Below are experts of layer 2 (counted from 0) of a mixture-of-experts language model. Rows are named router (the router's row for the expert), up (a neuron's input weights, with its number) and show model dimensions 192-255. Each number is 128 + 32 x the weight over its row's rms, rounded and kept within 0 to 255.
After each expert's rows: a language model's description of what the expert responds to. This comes from a sample of Wikipedia text that the model never trained on.

# expert 32
router [127 138 150 136 155  96 170 161 145 137 135 135 147 136 113 186 168 128 159  97 119 147 115 166  88 167 148 139 163 136 158 124 181 140 145  85  81 133  91 153 139 158 195  67 118 175 184 149 134 166 156 120 135 120 107 105 109 201 107  98 145 111 159 128]
up0 [ 77 149 181 131 145 137 172  89 130  97 143 154 120 101 123 126 127 192 115 115 171  70  99  98 117 122 140 116 101  97  78 109 138  84  38 138  71 110 182 149 152 180 141 152 123 121 132  82 157 125 129 140  75 131  90 170 129 142 145  62 163 131 106 179]
up1 [146 142 167  72 121 135 163  76 100 119 133 124 125 149 181 194 166 154 121 154 134 152 150 119 106 115 147  64 191 106 103  88 144  71 165 166  95 121 133 159 118 179  90 124 175 123 169 138 154 166 139 134 132 160  94 108 135 150  95 121 100 144 105 148]
up2 [ 92 123 141 138 112 217  57  96 103 111 194 137 167 179 160 170  75 100 145 160 216 123  93 124 144 201 102  58 102 195  98 146 127 129 123  58 106  83 165 133  95 123 103 138 104 170 202  94 151 149 114 127 111 152 158 116  77 135  42 129 134 124 132 120]
up3 [111 126 145 126 158 108 136 121 222  83 145 110 134 162 115 165 155 132 149 124 162 101 133 136 127 117 163 170 125  91  86 107 146 113 129 157 148 125 150 103 188 145 132 158  52 143 118 145 110 176 111 134 116  68 114 145 142 127 158 167 166 161  73 155]
up4 [153 120  82  85  74 186 131  87 170  90 156  39 106 142 132 102 105 141  96 175 135 144 148 105 153 125 136 133 176 144  84  80 113 122 182 150 119 165  76 175 118 149 115 108 190 115 164  79 120 103 140 113 193  77 117 104 117 143  93 127 136 154  94 131]
up5 [119 104 136 161  72 193 126 128 167 100 186 116 132 117 117  70 126 108 163 191 156 126 167 136  89 110 142 171 219 128 131  93  78 140 115 142 134  63 114 149 106 162  74 176 164 149 156 107 120 183 105  79 137 150 157 120 136  65  67 106 116 152 148 137]
up6 [166 106 103 118 139 207 114 130 174 135 125 100  96 159 115 200  66 121 170 193 114 136  74  85 161 118  96 121  56  92  61 189 152  67 107 120 135  93 173 111  47  82 133 133 134 140 133 104  85 110  98 121 133 128 128 142 157 151 154  85 115 139 157 100]
What it handles: Spaces and pipes inside numeric stats or election tables, closing parentheses or quotes after song and episode titles, and double line breaks before headings.

# expert 25
router [137 140 135 129 137  91 163 171 163 140 143 149 185 159 129 165 198 143 135 131  95  95  87 158  97 169 145 138 139 131 154 120 128 132 160  88 107 158 114 159 139 147 183  84 128 161 177 147 138 161  95 108 128  93 109  84  98 197 116  79 146 111 177 189]
up0 [114 104 120  91 121 174 109 225 135 186 120 166 110  93 148 127 119  91 150 123 108 105 131 119 132 140 137 153 105 138 164 122 107 172 211 196 151 106 122 152 109 171 152 122  78 126  91  94  67 146  61 158 201 160 115 113 192 144 183 137 130 126 128 140]
up1 [ 87 140 142 120 190 115 138 138 163  88 151 158 127 105 144 142 119 114 161 127  99 226 104 129 152 133 140 164 173 157 112 112 104 129 134 141 106 158 166 151 159 146 125 204 144 189 112 182 143 104 129 140 126 136 128 110  69 100 110 156  94 198  84 121]
up2 [ 62 122 121 153 158 101  97 153  82 168 135 128 171  91 106  89 137 106 122 132 141 152 133 112 126 134 142 146 121 137 109 159 162 124 201 119 148  64 112 127  95 149 156  90  64 170  95 198 164  84 139 118 162 161 112 121 109 137  92 106  94 136  93 163]
up3 [168 137 151 106 104 136 127 111 103 172  59 104 133 128 206 172  99 175 134 223 109  60 149 174 145 165  96  81 106  88 161 179 137 127 116  77 143 148 138 163  89  97 140 111 140  68 134  63  85 160  59 159 109 175 130 152 104 118 184 111 129 138  93 106]
up4 [137 114 159 126 119 107 113 118 104 130 131  22 190 185 191 164 155 144 113 160 135 140 128 107 109 114 114  90  60 150 198 120 177 157 168 127 147 104 100 118 112 119 125 122 122 132  88 153 124 135 128 114 161 125  91 153 111 118 133 130 132 116 151 152]
up5 [103  87 106  99 122 132 139 114 114 117  71  98 154 132 115  17 158 154 174 154 110  93 153 170 118 157 108 150  82 116 169 121 146 178 117 126 131 166 116 199 159 142 142 156 133 145  91 161  71 117  88 194  71 116 114  71 126 132  86 110 145 135  57 138]
up6 [162 125 104 100  80 170 122 110 154 109 130 141  95 145 152 100 112 160 112 140 163 139  85 145 144 119  38 157  75 110 138 161 132 188 118 116 140 129 244 114 128 137 123 136  91 118 169  98 172 112  64 163 139 123 115 126 165 114 140 134 174 128  86 172]
What it handles: Articles, possessives and content words right after of, in, as or was, such as operate, year, a, his, and number pieces.

# expert 1
router [126 133 127 139 135  80 156 187 172 137 135 150 157 164 142 164 168 141 137 113 105 130 105 163  87 172 150 142 119 145 162 103 137 134 185  81  96 135 124 159 120 141 164  56 135 135 174 148 154 150 112 132 131 124 120  74 110 203 104  79 133 112 166 197]
up0 [100  62  53  98 163  93 128  84  58 117  78 101  93 123 155  85  86 186 160 199 125 150  73 105 159 129 174  82  68 147 182 167 132  98  94  95 124 151 176 170  39 141 124 116 106 106  81 140 114 154 153 138 107 184 111 121 182 125 136 141 100 147 137 135]
up1 [100 111 180 163  65 149 137 153  95 106 152  93 144 142 119 139 114 130 172 136 142  71 127 145 164 148  98 115 186 144 109 101 124 107 125 128 129 140 106 118 126 173 158 134 111 165 123  99 106 137  92 123 128 205 159 148 111 128 112 155 113 199 145 146]
up2 [215 148 152 121 112 158 141 120 107 104  48 202 154  69 175 115 116 137 114 160 104 195 171  91 102 133 144 163  78  94 139 122 123 142  97 163 164 133 122 118 110 156 171 134  91 171 138 159 179 132 124  63  98 176 102 153 148 125 143 132 110  89 114 135]
up3 [125 111  72 103 153  71  78 119 189 116 128  98 104 126 151 103 123 119 105  81  58 133 158  72 143 101 152 176 116 136  98 149 122 146 130 131 118 145 100 116 100 101 176 106 150 165 115 146 108 133  69 157 161 134 121 182 100 156 183 103 153 120  86  72]
up4 [168  97 218 106 100  44 100 120 139 117 151 117 105 119 104 202 143  79 131 192 168 168 133 162 111 153  79 132 106 146 136 213  99 117 169 149 112 102  59  77 154  54 132 118 163 183 146 163 102 140 106 154 154 142 149 123 189 144 147 158 114  85 162 101]
up5 [119  92 142 147  91 138 122 159 148 146 152 150 159 103 104 133 115 151 134  33 110 103 115 168  55 143 145  95 171 119 134  40 100 128 110 145 160 113 150 128  75 202  98 167 143 160 107 116  87  92 117 155 178 216 142 162 119  81 140 114 152 153 109 155]
up6 [159 124 204 156 163 198 124  76 103 120 151 142 162 121 153  80 132 158 110  64 143 149 121  98 145 152 130 188 135 192 126 178 157 110 181 114 139 148 191 128  66 182 159 146 100 153 130 119 129  75 156  87 126 155  41 139 146 120 101 136 129 155  92 188]
What it handles: Wiki heading markers like == and ===, and digits in tables, scores, dates and years, such as 2–0, 31.9, 200'8'.

# expert 47
router [138 132 132 153 144 119 152 175 159 125 116 161 120 155 114 203 195 131 149 123 121 118 142 136  93 145 145 146 154 121 151 122 100 131 165  79  72 123 106 183 128 132 181  79 114 168 187 189 144 165 106 142 117 122 101  97 106 207 108  75 148 128 168 120]
up0 [ 86  80 160 109  97 124  91 128 128 162 131 199 136 101  60  65 118 142 145 147 106 119 143 123 132 131 177 173 126  83 109  66 146 132 148 163 153 156 155 113  97 190 115 104 191 143 138 122 113 107  67  98 133 179  78 168  47 130 117 145 154 174  99 123]
up1 [116 149 120 150 137 104 170 127  95  94  95 112 133 124  91 127 124  84 102  75 145 121 138 149 150 147  85  96 119 144  73 111 140 165 114 126 104 229 181 125  96  77 137 150 172 129 179  94 141 140 135 121 191 101 127 135 132 102  90 115 125 107 118 152]
up2 [ 57  59 167 138 118 177 144 123 137 141 140 186 144  84  86 151 116 144 122 205 115 107 156 161  66 168 104 111 124 152  88 128 154 214 111 137 164 183 166 121  66 110 110 146 114 144 101 121 126 107  58 141 157 135 147 129  89 146 107 119 146 136 139 156]
up3 [151  93  79 135 117  85 144 154 101 152 155  78  92  49 121  93 122 126  81 115 127 154 116 155 169 181 113 112  87  85 127 134 163 206  82  94 112 194 160  91 141  66 153 110 112 136 110  69 125 154  99 126 130 201 115 105 139 128   0 179 130 144 197 129]
up4 [ 93 157 145  98 129 103 110  90 141 139 177 129  81 114  67 113 142 149 162 107 209 100 159  70  97 142  79 125  89 113  85 172 127 131 116 211 173 142 101 179 141  99 179 193 124  91 152 102 155 115 124 110  95 135 123 140 113 108  83 155 142 146 104 130]
up5 [143 140 139 186 138  93  96 161 163 171 101 111  64 121 100 139 152 118 113  83 140 139 125 145 151 105 164  97 146  88  43  89 162 123  75 135 188 129 135  94 147 149 148 122  69 145  95 186 138 150 195  75 155 109 134 109 117 131 133 129 144 182 119  84]
up6 [ 79 147 122 219 197 159 129 134  96 114  82 145 193  70 116  67 140  79 114 134 144 100  98 113 126 148 151 138 225 153 159 136 108 116 161 133 113 133 131 143 104 156 144 114 118 189 110 113  87 170  77 139 161  95 151 100 114 149 131  93  93 130 119 145]
What it handles: Opening parentheses before years or details, backslashes in math markup, and the/at after prepositions, e.g. (1257), \right.

# expert 50
router [ 94 124  87 122 153 129 157 119  52  85 131 111 123 121 127 107  54 141 120 117 134 146 124  95 153 137 132 116 147 135 100 109 138 121 134 158 160 113 154 136 116 110 121 138 170 154 165 143 117  78 139 121 138 139 142 163 144 181 101 161 110 125 101 112]
up0 [135  82 110 145 193 151 159 121 123  95 138 142 159 132 127 141  91 127 131 183 174 109 118  79 140 143 143 108 182 142 107 105 116 108 124 160 151 110  90 126 183 135 156 140 127 177 138 105 115  94 119 138 123 197 112 148 152 116  96 137 114 184 149 106]
up1 [138 103 147 131 102 168 148 141 116 165 148 107 186 162 136  59 140 105  94 124  82 148 116 159 106 155 180 105 146 118  96 229 125 148 140 136  95 146 145  99 154 105 171 169  83 175 125 124 124  85 110 138  97 131 124 134 118 141 129 104 148  95 158 140]
up2 [168 141 100 116  96 118 134 182 119 148 163 168 110 138 100 114 122 167 139 133  92 107  99 179  89 168 123 139 178 155 129 132 112 175 116 127 122 169 106 130 140  92 139 149 122 157 132 123 155 143 129  97 120 147 153 129 126 143 112 135 104  45  89 143]
up3 [147  81  43 130 184  74 145 146 106 116  90  97 137  98 104 123 166 108 139 184 163 169  98 110 171 153 124 118 118 142  67 183 140 123 103 172 138 109 118 153 187 133 140 161  67 104 112 107 156  91 111 155  78 133  94 116 102 133 114 129 143 104 133 138]
up4 [160  79  85 121 138 100 164 131 130 109 114 102 121 103 112 136 133  89 133 138 153 144  83 153 155 142 134 159 135 109  28 158 109 107 148 128 103  58  79 125 200 133 146 188 119 113 150 113 138 131 123 141  70 108  75  77 132  97  94 142 110 153 154 133]
up5 [ 77  64  38 165 212 112 150 174 108 110  78 114 116 143 129 126 110 153 164  96 164 117 132  72 113 152 130 162  98 135  53 192 150 113  93  82 142 121 146 124 133 122 167 190 147 159 146 140 147  62 132 108 117 158 101 113  56  97  93 111 161  65 116 131]
up6 [141 187 197 125 129 176 151 133 142 161 149 135  94 130 164  71 109 135 155 129 135 115 155  99 115 158 189  73 138 116 116  98 107 143 159 134 222 137 101  74 184 119 122 150 206  88 136  92 131 125 150  99 171 160 162 184 119 108 215 103 133 174 128 149]
What it handles: Prepositions and conjunctions in prose, such as of, and, in, to, with, from, among, usually followed by an article or possessive.

# expert 59
router [142 135 151 140 149  95 161 178 154 131 140 146 120 174 133 184 195 136 162 103 103 118 129 154 125 140 136 114 137  66 163 141 130 136 161  88  89 152  95 173 131 132 153  90 125 138 174 157 151 160 137  94 133 121 103  99  89 196 105  58 143 111 160 127]
up0 [ 83 188  85 123 121 118 109 111  97 149 148  88 151 177 133 133  73 147 111 111 120 100  85  85 161 114 133 158 124 118 118 153  95  90 149 132 144  81  45 107 119 159 138 129  99  86 153 138 143 119 157 137 146 100 200 114 143 145 114 109 148 131 193 149]
up1 [141 147  58 148  77 140 167 126 167  80 144  94 154 101  88 131 157 127 145 134 125  58  65  70  58 155 122  73 113 142  92 106 158 174 205  96 114 113 138 116 109 112  98 135 201 137 166 121 108 113 147  62 156 157 151 169 142 105 145 109 107 161 151 157]
up2 [152 112 113 125  87  99 113 139 127 126 138 122 129 126  71  86 134 100 105 236 154  88 114  70  89 129 165  69 181 135 133 110 147 149 148  97 122  97  73 127  96 135 164 130 150 150 120 104  91 212 147 118 125 158  72 180 114 111 170 149  63 178 168 122]
up3 [158 158 132  48  96 127 129  97  76  90 177 100 119 104 123 104 120  65  95 129 134  96 125 140 117 151  77 128 132 135  99 121 159 102 108 124  92  79 125  82 156 101 170 163  89 101 153 116 165 179 149 102  92 155 107 118 143 140 132 133 114 183 116 123]
up4 [132 111 130  84 130 227 137 131 150  96  59 141  98  97 126  99 177 174 149 209 122  98 103  82 110 139 130 106 117 108 131  54 172 162 127  68 124  65 126 196 112  57 120  95 157 144 145  98 118 116 144 156 147 131  87 132 102 148  94  93 138 136  90 165]
up5 [150 101 130  80 169 212 187 135 110 129 126 122 113  95 117 117 120 145 121 199  94 109 109 126  68 165 108 101 163 149 134 148 150  99 145 192 100  66 185 141 188 135  90 105 173 139 145 131 121  96 161 151  95 189 142 159  79 126 111  96 108 111 106 163]
up6 [155 142 108  74 179 139  56 112 137 147 105 159 186 109 147  94 108  82 169 139 110 174 114 140 133 125 137 122  88  86 116  70 154 115 155 109  93 162 150 142 148 147 115 147 116 144  84 123  76 120 163 108 160 110  95 153 130 135 166 160 109 107  85 128]
What it handles: Small numbers and blank cells in tables, e.g. 10, 2, 49, and He starting biographical sentences.

# expert 40
router [124 138 148 147 136  92 158 164 151 124 128 160 120 126 109 179 172 158 144 111  79  84 105 141 104 141 128 155 147 148 145 134 176 120 113  87  73 153 115 168 116 154 192  76 126 156 168 156 136 159  69  86 126 121 129  95  90 217 111  78 135 107 168 180]
up0 [172 156 102 240 157 133  67 135 109 176 140 176  99 130  66 157 127 133 165 158  64 101  88 121 161  62  96 157 156 113  67  88 121 109 120  66 158 157 195 124  91 117 124  95  58  89 153 133 135 190 172 121 127 176 151 102 182 122 120 168 106 124 138  75]
up1 [111 158 113 101 136 133 121 106 159 177 117 177 145 122 108 102 146 113 115  67 134 116 127  44 121 144 111  88 110 126 109 161 125 125 159 122 155 145  24 166 134  99 128 116  79  98 155 129 118 152 103 145 104 140 170 121 124 137 195 129 128  91 158 108]
up2 [148 118 128 133 105 148 132 134 105 126  94 151 100 129 147  45 132 142 125 196 136 169 118  98 139 141 151 158 143 140 190 129 135 112 103 175 169 135 134 162 141 171 134 181  93 152 119 159 137 136 134  96  90 170  88 135 152 148 144 161 104 165 104 134]
up3 [110 160 134 161 134 154 133 154  87 102 159 143 127 138  96 121 110 125 159 125 107 144 130 162  90  74 173 176 177 167 132 133 113 171 144 181 156  84 146  88 111 121 159 136 151 105 155  18 104 150 123 149  99 133 182 121 108 153 175  57 145 162  87 144]
up4 [117 144 174  97 141 139  79 111  94 146 141 104 125 115  82  91  93 178 138 109  80 152 108  99 184 107 152  72 125 139  50 106  93 107 128  90  76 128 124 178 106 173  90 181  96 131 146 121 122 132 141 162 201 118 133 137 132 110 158 132 111 131 133 116]
up5 [108 150 112 139 124  96 149  78 118 145 179 124 183  72  94 186  95 156 148  55 137 165 156 147 106  77 150 146 175 144 161 122 109 115 126 129 140 136 105 140 122 142  96 111 140 152 157 123 144 126 143 139  58 104  97 111 105 151  92  83 112 115 129 168]
up6 [147 188 144 110 111 194 127 147 175 104 138 108  98  78 186 122 126 216 115 141 117 115 137 160 118 102  95  70  99  89 196  91 145 139 115 108 127  87 168 116 116 128  62 156  88 132 105  96 142 111 144 106 133 163 157  96 105 131 121 135 103 145  77  99]
What it handles: Commas after names, dates, titles and list items (September 26, 2021; Heavy Mental, which), plus compass words east, west, south.

# expert 36
router [112 133 118 140 129  95 159 174 132 140 123 143 155 174 138 177 183 137 149  94 107 106  67 166  88 145 133 154 127 129 138 115 146 126 133  73  81 127  67 160 129 139 176  84 133 153 190 183 148 179 136 150 128 107 108  81 105 203 116  78 159 116 155 184]
up0 [ 93 135 100 141 121 137 147 139 143 125 144  97 164 184 104 136 109 134 126 169 126 112 129 100 101 107 104  90 119 129 149  77 165  90 107 162  88 104 161 137  95 208 124  93 138 145 118 111 160 120 106 132 149  82 129  78 122 125 114  90 101 122 135 170]
up1 [ 93 159 137 112 157 143  71 100 114 131 225  61 135 153 126 144  97 148 126 132 181 130 177 132 114 102 127 119 122 163 142 114 113 120 160 165 105 157 110 108 197 112 170  88 112 199 132 110 126 149  52 131 150 174 151 119 161 110 194 105  92 213 115 146]
up2 [128  85 136 140 112 154 126  92 141 149  89 131 114  73 119 200 165 104 121 149 179 154 117 201  99 117 121 165 156 134 196 122 164 136 102 136 123 159 145 159 127  73 180 103 122 121 125 169 165 136 123 116 106 148 171 130 164 138 111  96 206 106 123 149]
up3 [161 110  91  89 122  72 137  98 148 159 120 193 197 157 133  97 108  56  78 135 109  94 106 142 112 162 148  57 108  95 181 134 158  80 167 135 125 158  49 157  69  73 119 158 120  89  82 102 124 129 137 136 136 112  99 113 109 115 162 150 126 169 127  88]
up4 [ 86 100  93 125 143 148 139 118 139 140 159 161  79 129 102 132 112 180 113 144 163 137 132 109 136 102 140 124 207 164 139  79 102 149 143 136 172 162 122 110 149 110 108 107 109 218 150 100 178  98 119 108 133 148 134  60 173 123 104 150 152 144 101 130]
up5 [152 138 166 136 141  75 132 113 156 132  63 156 148 134  98 102 149 180 167  90 144 153 109 108 162 129 133  81 131  86 131 164  95 134 186 151 127 106 120 122 143  87 166 161 178 139 149 180 133 129  79 199 146 147  83 120  83 120  71 136 141 101 148 152]
up6 [149 142 147 160  80 126 161 154 137 130 116 119 141  99 124 139 169 144 146  93 110 165  86 126 128 154  53 131 118 172 184  22  98 129 119 168 117 115 122 130  98 166 123 125  89 208 129  80 142  69 105 122 184 131 127 120  94 168 123 134 102 150 118 104]
What it handles: Pipes, closing parentheses and semicolons in numeric tables, climate boxes and racing result lists, also 1880s–1900s year prefixes.

# expert 41
router [140 142 136 127 162 110 160 186 154 149 130 146 168 163 106 168 166 144 174 110 118  82 100 169 141 158 151 149 146 124 147 121 137 133 132  89  87 142 110 157 131 146 167  83 117 143 194 170 150 184  89 136 149 106 112 106  85 208  97  82 142 120 165 137]
up0 [ 98 108 146 105 107 103 142 108 146 152  90  90  89  91 105 117 120 109 136 131 149 180  93 139 143 174 104  95 135 117 104 156  70 163 160 171 176 102 106 103 136  85 104  98 108 122 195 177 157 111 144 100 111 162 169 150 103 141  99 115 131 137 112 146]
up1 [173 109  99  58 143 168 173  88 173 139 136 123 197 120 108 158 183 116 141 162 108 169 148 120  28 132 128 127 123 110 115 100 131  88 197 132 132 129  70 118  87  60 177 121 139 117  76 149 152  89 112 134 132 172 149 138 141 127 110 101  90 104 121 122]
up2 [134  76 129 194 173 159 170 111 164 114 137 124 151 202 116 131 183 133 168 155 115 183  98 142  67 141 111 114 104 109 182 108  94  92 138 136 104 102  90 181 163 140 165 106 109 131 116 121 133 188 150 100 112 151 113 119 126 134  80 129 137 176  93 140]
up3 [115 153 147 161 170  94 114 162  43  55 120 117 111 103  89 136 130 158 120 138 106 168 134 139 139  94 137 144 131 134  84  45 121 104 176 166 119 130 108 145 167  82 109 205 160 129 138 143 185 139 170 144 120 142 115  86  25 147  81 124  97 110 139  90]
up4 [134 137  92  59 138 131 119 131 127 176 102 123 145 117 104 169 141 159 155  43 175 169 139 148  75 231 150 164 139 153 104 134 142 120 148 163 135 138 108 135 158 114 133 129 138  77  91  70 146  85 152 125 142 124 116  69 114 141  75 119 143  80 124 140]
up5 [127  74 160 142 129 147 136  74  96 105 106 138 116 122 139 120 182 145 159 150 213 162 112 111 136 112 193 109 109 154 101 135 121 154 123 211 138 111  95 190 127 141 152 107 160  97  67 168 170 131 158 107  88 157 148 103 117 142 119 103 135  88 174  59]
up6 [124  72 136 127 105 116 183 106 111 165 185 106 187 196 121 147 120  86  95  51 179  87 170 156 144 135 163 131 197 118  85 143 165 143 153  90 134 123 171  67 127  97 191 158 114 163 146 138  91 102 104 174 104 155  59 114 112 113 114  77 147 146 174  98]
What it handles: Digits inside numbers in tables, e.g. 715, 492, plus adjectives like high, low, complete before nouns.

# expert 48
router [136 138 120 142 139 100 162 174 153 141 148 164 103 130 180 162 188 138 140 116 127 139 167 159 119 162 125 136 150 128 150 116 123 133 153  92  82 140  90 171 124 143 178  79 142 142 177 162 145 186  95 110 126 125 127  58  94 205 115  68 152 108 171 149]
up0 [176  85 141 143  85 154 129 109 143 117 149 133 101 142 131  96 127 124 143 153 137 131 194 169 150 105 134 101 102 171 145 164  82 156 118 161 117  90 156  91 149  51 102 125  95 144 100 115 117 196 107 102  94 149 115 150 165 162  41 132 153 116 127 195]
up1 [152 157  83 172  98  94 111 135  89 119  94 131  93  63 169 102 147 113 128 146 128  92 135 141  67 144 121 116 179 137 102  79 142 124 131 101 165 102 152 164  37 220 161 125 142  78 118 116 109 161 134 106 138 132 130  98  70 117 124 123  90 110 168 149]
up2 [134 175 149  84 156  98 162 141  77  97  95 110 162 175 133 192 140 102  94  86 140 132 158 132 166 184 101  91 146 104  89  95 159 134 166 147  96 131  93 151 173 123 150 166 167 107 138 182 191 121 110  95 120 101 161 162 109 102 147 149  87 108 142 152]
up3 [170 107 214 135  94  80 120 136 102 150 158 129 160 140 120  61 130 137 172 174 157 109 145 128 184 136 115   0 179 162 134  81  77 147 153 144 202 134 197 155 135 106 134 139 152 146 140 123 128 161  97 156  93 177 150 159 145 133 116 153 162 115 148 157]
up4 [ 87  99 127 149 121 127  96 155 142 153 169 161 143 132  83 113 139 115 132 107 163 112  95 131 136 141  71 155 131 131 151 170 124 156 128 135 149 135 111  77 133 111 169 113 103 127 128 140 134 171  93 141 128 135 110 129 164 150 178 109 146 130 110 101]
up5 [ 56 119 126 173 116 126 145 255 120 162  92 112 127  51 106 180 109 103 128 117  79  99 162 130 178  78  70 183 131 124 166 152 109 136 121 127 141 158  77  99 177 135 136 164 123 189  66 124 154 175 134 125 155 133 138 206  87  99 126 151  57 167 142 113]
up6 [195 115 146 122 110 166 119  88 117  93 115 152  88 163 141 131  78 142 124 148 177 112 123 106 177 185 156 116 154  74 140 137  90  79  90 125 137  95 111 107 129 129 121 132 138  58 126 154 201 113 114  90 111 150  85  97 110 115 143  94 147  82  81 158]
What it handles: Commas, colons, closing quotes and word-final pieces like -ey, -rd, -don, plus total in parentheses, United, New.

# expert 26
router [127 136 155 123 142 109 162 155 130 132 125 146 118  68 113 181 177 143 159  95 123 135 118 149 109 133 138 135 125 145 159 128 127 146 118  83 107 142  78 164 157 138 140  80 115 169 177 175 148 177 138 133 145 118 105  81 122 193 115  81 167 114 159 162]
up0 [171 139 158  99 166 166 103 143 134 131 103 137 118 121 132 111 124 130 118  75 130 139 153 122 125 182  73 114  40 122 141 169 131 141 150 167 164 101  91  70 108 114 153 214  75  98 175 154 165 146 136  87 128 148 134 145 168 125 114 112  99 151 162 133]
up1 [123 168 128  64 162 108 146 152  94 135  86 126 119 106  89 128  88 139 109 163 117  91 102 141  97 105 125 155 111 152 181  94 137 108  92 110 112 141 204 112 134 108 163 131 104  54 166  80  35 106 108 155  83  97 149  69 114 136  65 129 151 122 122 119]
up2 [151 125 132 148 133 143 126  83  99 131 139 153 144 153 159 142 106 145 149 112  70 205 140 147  63 170 196 155 154 114 153 116 125 149 168 203 113  53 110 120 104 167  75 126 139 176 153 117  91 101 139 116 174 117 134  87 113 117 183 114  71 152 121 111]
up3 [176 108 161 107 151  87 107 156 114 125  91 133 127 147 132 131 117 124 139 135 142 110 103  74  67  92 111  94 148 157 172 153 179 170 157 178 161 146 130 121  95 213 133 153 158 129 157 115 199 108 117 121 150 185 120 161  86 144 110 157 126 132 142 172]
up4 [139 163 117 150  99 116 115 195 146 163 139  81 115 111 101 165 114 110 131 116 146 129 117  71  89  97 135 140 160 147 138 103  93  97  79 109 108 169 160 124  95 178 103 131 146 123 103 100 123 168 140 124 123 111 175 136 132 153 147 123  99 167 102 148]
up5 [151 138  96 119 152 141  84 135 181 117 123 140 121 109  53  87 185 126 148  80 126 102 196 127 143 174 139 115 202 198 109 172 166 162 176 165 185 105  52 129 111 118 125  82  92 157 100 143 100 108  99 108 118 193 118 142 150  96 124 117 147 121 133 162]
up6 [113 181  93 109 132 153 123  84  91 134  82 115 177 119 140  81  97 112 115  93 188 122  97 143 120 113 142 154 111 143 157 130 138 137 103  81  58  72 131 145  92 142 117 127 106 153 164 114 227 170 142 152  75 141 103 111 143 132 178 164  83  60 151 130]
What it handles: Opening quotation marks for titles in lists, line breaks after table rows or headings, closing parentheses and pipe separators in tables.

# expert 57
router [205 157  87  66 139  96 147 109 178 161 138 116 124 113 145 150 130 102 132 173 142 116 163 107 105  85 133 173 125 118  49 158 138 158 158 213 148 153  83 101 175  86 129 129  86 123  88  70 131 138 141 135 119 150  78 137 200  89 144 160 126 111 136 118]
up0 [146 164 140 152  98  64 114 148  98 105 185 144 168 116 139  96 121 161 127  94 128  82 121 147  74 108 168 109 128 129 117 185 175 152 101 103 113 103 121 110  82 177  91 139 111  58 116 140 178 130 115 120 152 115 138 118 136 103  30 112 121 107 164 155]
up1 [128 154 116  83 120 190 113 116 164 193 111 104 117 132 131 169 148  91 168 173 165  92 119 118 122 120 140 163  96 114  51  39 136 207 157 172 109 129  56  85 142 146 107 142 150 118  98 119  98  94 124 123 123 115 110 133 114 126 203 123  87 166  66 120]
up2 [ 74 115 133 109  50 147 148  80 170 161 172 160 109  89 147 153  69  77 159 163  89 148 122 106  84 164 151 173 163 127 137   5 131 176 139 188 183 200  78  83 182 146  93 105 139 121 108 137 144  98  96 117 174 162 120 202 193 148 155 171 109 173 106 130]
up3 [169 106 107 101 218 181 113 138 136 102  70 143 139 145 100 114 131 158  93 111 126  79 135 142 134 116 132  73 159 127 116 193 113  87 130  95 140 168 100 139 122  81 148 108 124 165 171  96 169 176 141 136 113 174  67 102 109 118  87 105 193 111  92 150]
up4 [105 178 178  88 109 153 125 180 126 100  71 123 124 125 151 145 130 126 156  94 139 143 148 132 159 111 120 148 112 109 196 161 141 180 147  76 110  69 104 117 141 165 102 157 149 115 145 156  84  82 139 134 167 117 140  93 102 182 114 139 104 153 151  93]
up5 [166 146 137 124 136 121 141 123 129 119 142 117 107 162  95 118 123 156 125  61 128 147 152  73 155 125 145  87 152 121 182 181  99  72 106  60 119 102 179 198 122 118 151 151 138 138 130 145 131 157 122 116 147 161 150 139 116 155  58 149 154 122 152 132]
up6 [148 105 111 121  87 149 156  80 146 143 125 147 131 129 102 162 143 118 115 175 165 137 121  97 109 143 178 182 153 130 112 145 146  96  83 125 188 149 113 133 114  91 172 121 146 180 153  98  89 122 128 140 164 169 191 166 136 153 109 174  94 165  78  97]
What it handles: Number pieces in tables, dates and statistics, such as years like 201 and 195, vote counts, and measurements.

# expert 53
router [131 141 130 159 148  88 160 182 162 133 128 143 124 129  91 159 185 143 148 113 140 112  87 158 130 170 130 138 114 133 156 113 131 125 175  73  93 145  97 173 130 135 171 108 117 152 189 147 148 163  84 125 136 108 113  65 100 195 103  59 148  92 155 124]
up0 [134 185 131 128  90 126 159 112 157 134 169  92 130 178 122 172 131 143 181 101 109 105 141 152 190 127 110 113 104  92  75 219  70 146  53 137 120 118 173 147 161 169 116 143 123  83 146 118 114 122 148 140 116 121 125 117 130 149  89 122 142 149 143 143]
up1 [ 80  91  78 145 163 132 108 129 101  43  66 161  71 178 184 175 165 116 120  88 137  88 114  65  55 153 130 107 150 146 213  82 102  95 120 173 198 103  55 104 165 177 104 115 166 181 125  89 188  57 102  92 120 136 104 140 144 104 148 124  98 171 147 118]
up2 [ 77 149  81 152  98 136  89 200 147 122 131 182 145 119 155 158  58 170 123  91 106 109  90 122 142  94 134 168 112 117 167  77  54 145  84 179 166 125 143 120  97 139 116 129 101 199 137 149 150 120 116 137  78 178 201 113 165 169 143 136 140 222 141 133]
up3 [197 169 133 129 136 153 143 111 116  94 173 126 131 130 153 184 181 123 144  79 150 180 160  93 145 104 136 161 117 197 128  28 132  83  35 105 144 103 127 103  92  57 157 122 118 131 101 153 119 136  83 188  80 106 131 134 121 145 170 112  64 145 141 131]
up4 [102  92 156 163 165  94 138 158 117 113 171 127 103 114 154 173 136 143 103 115 233 138 139 108  79 157 135  41 137 195 146 110 117  84  81 119 120  81  98 149 145  66  97 138 169 180 131 132 179  90  89  81  78 117 193 154 141  86 163 124 116 145 159 138]
up5 [130 138 148 105 174 189 126 119 102 158 130 130 105  82 159 157 180 145 134 117 119 128  96  83 140 137 149  66 137 126 123 180 122 126  56 141 161  95 120 148 128 144 115 119 147 137  66 101 179 125 109 126 149 158 152 157 179 121 160 112  98 168 163 136]
up6 [184  97 114  88  65 143  59 129 121 138  57 148 174 106 231 140 142 103 161 112 131 168 143 118 141 102 165  49  86 151 129 157 144  86 114 140 138 108 141 142 162 128 138 148 154 202 122  90  85  96 167  93 152  79 153 160 138 117 132 140 111 124 147 113]
What it handles: Ordinals and title words in names of awards, wars, films and places, e.g. Third Reich, First, Silver, national, Best.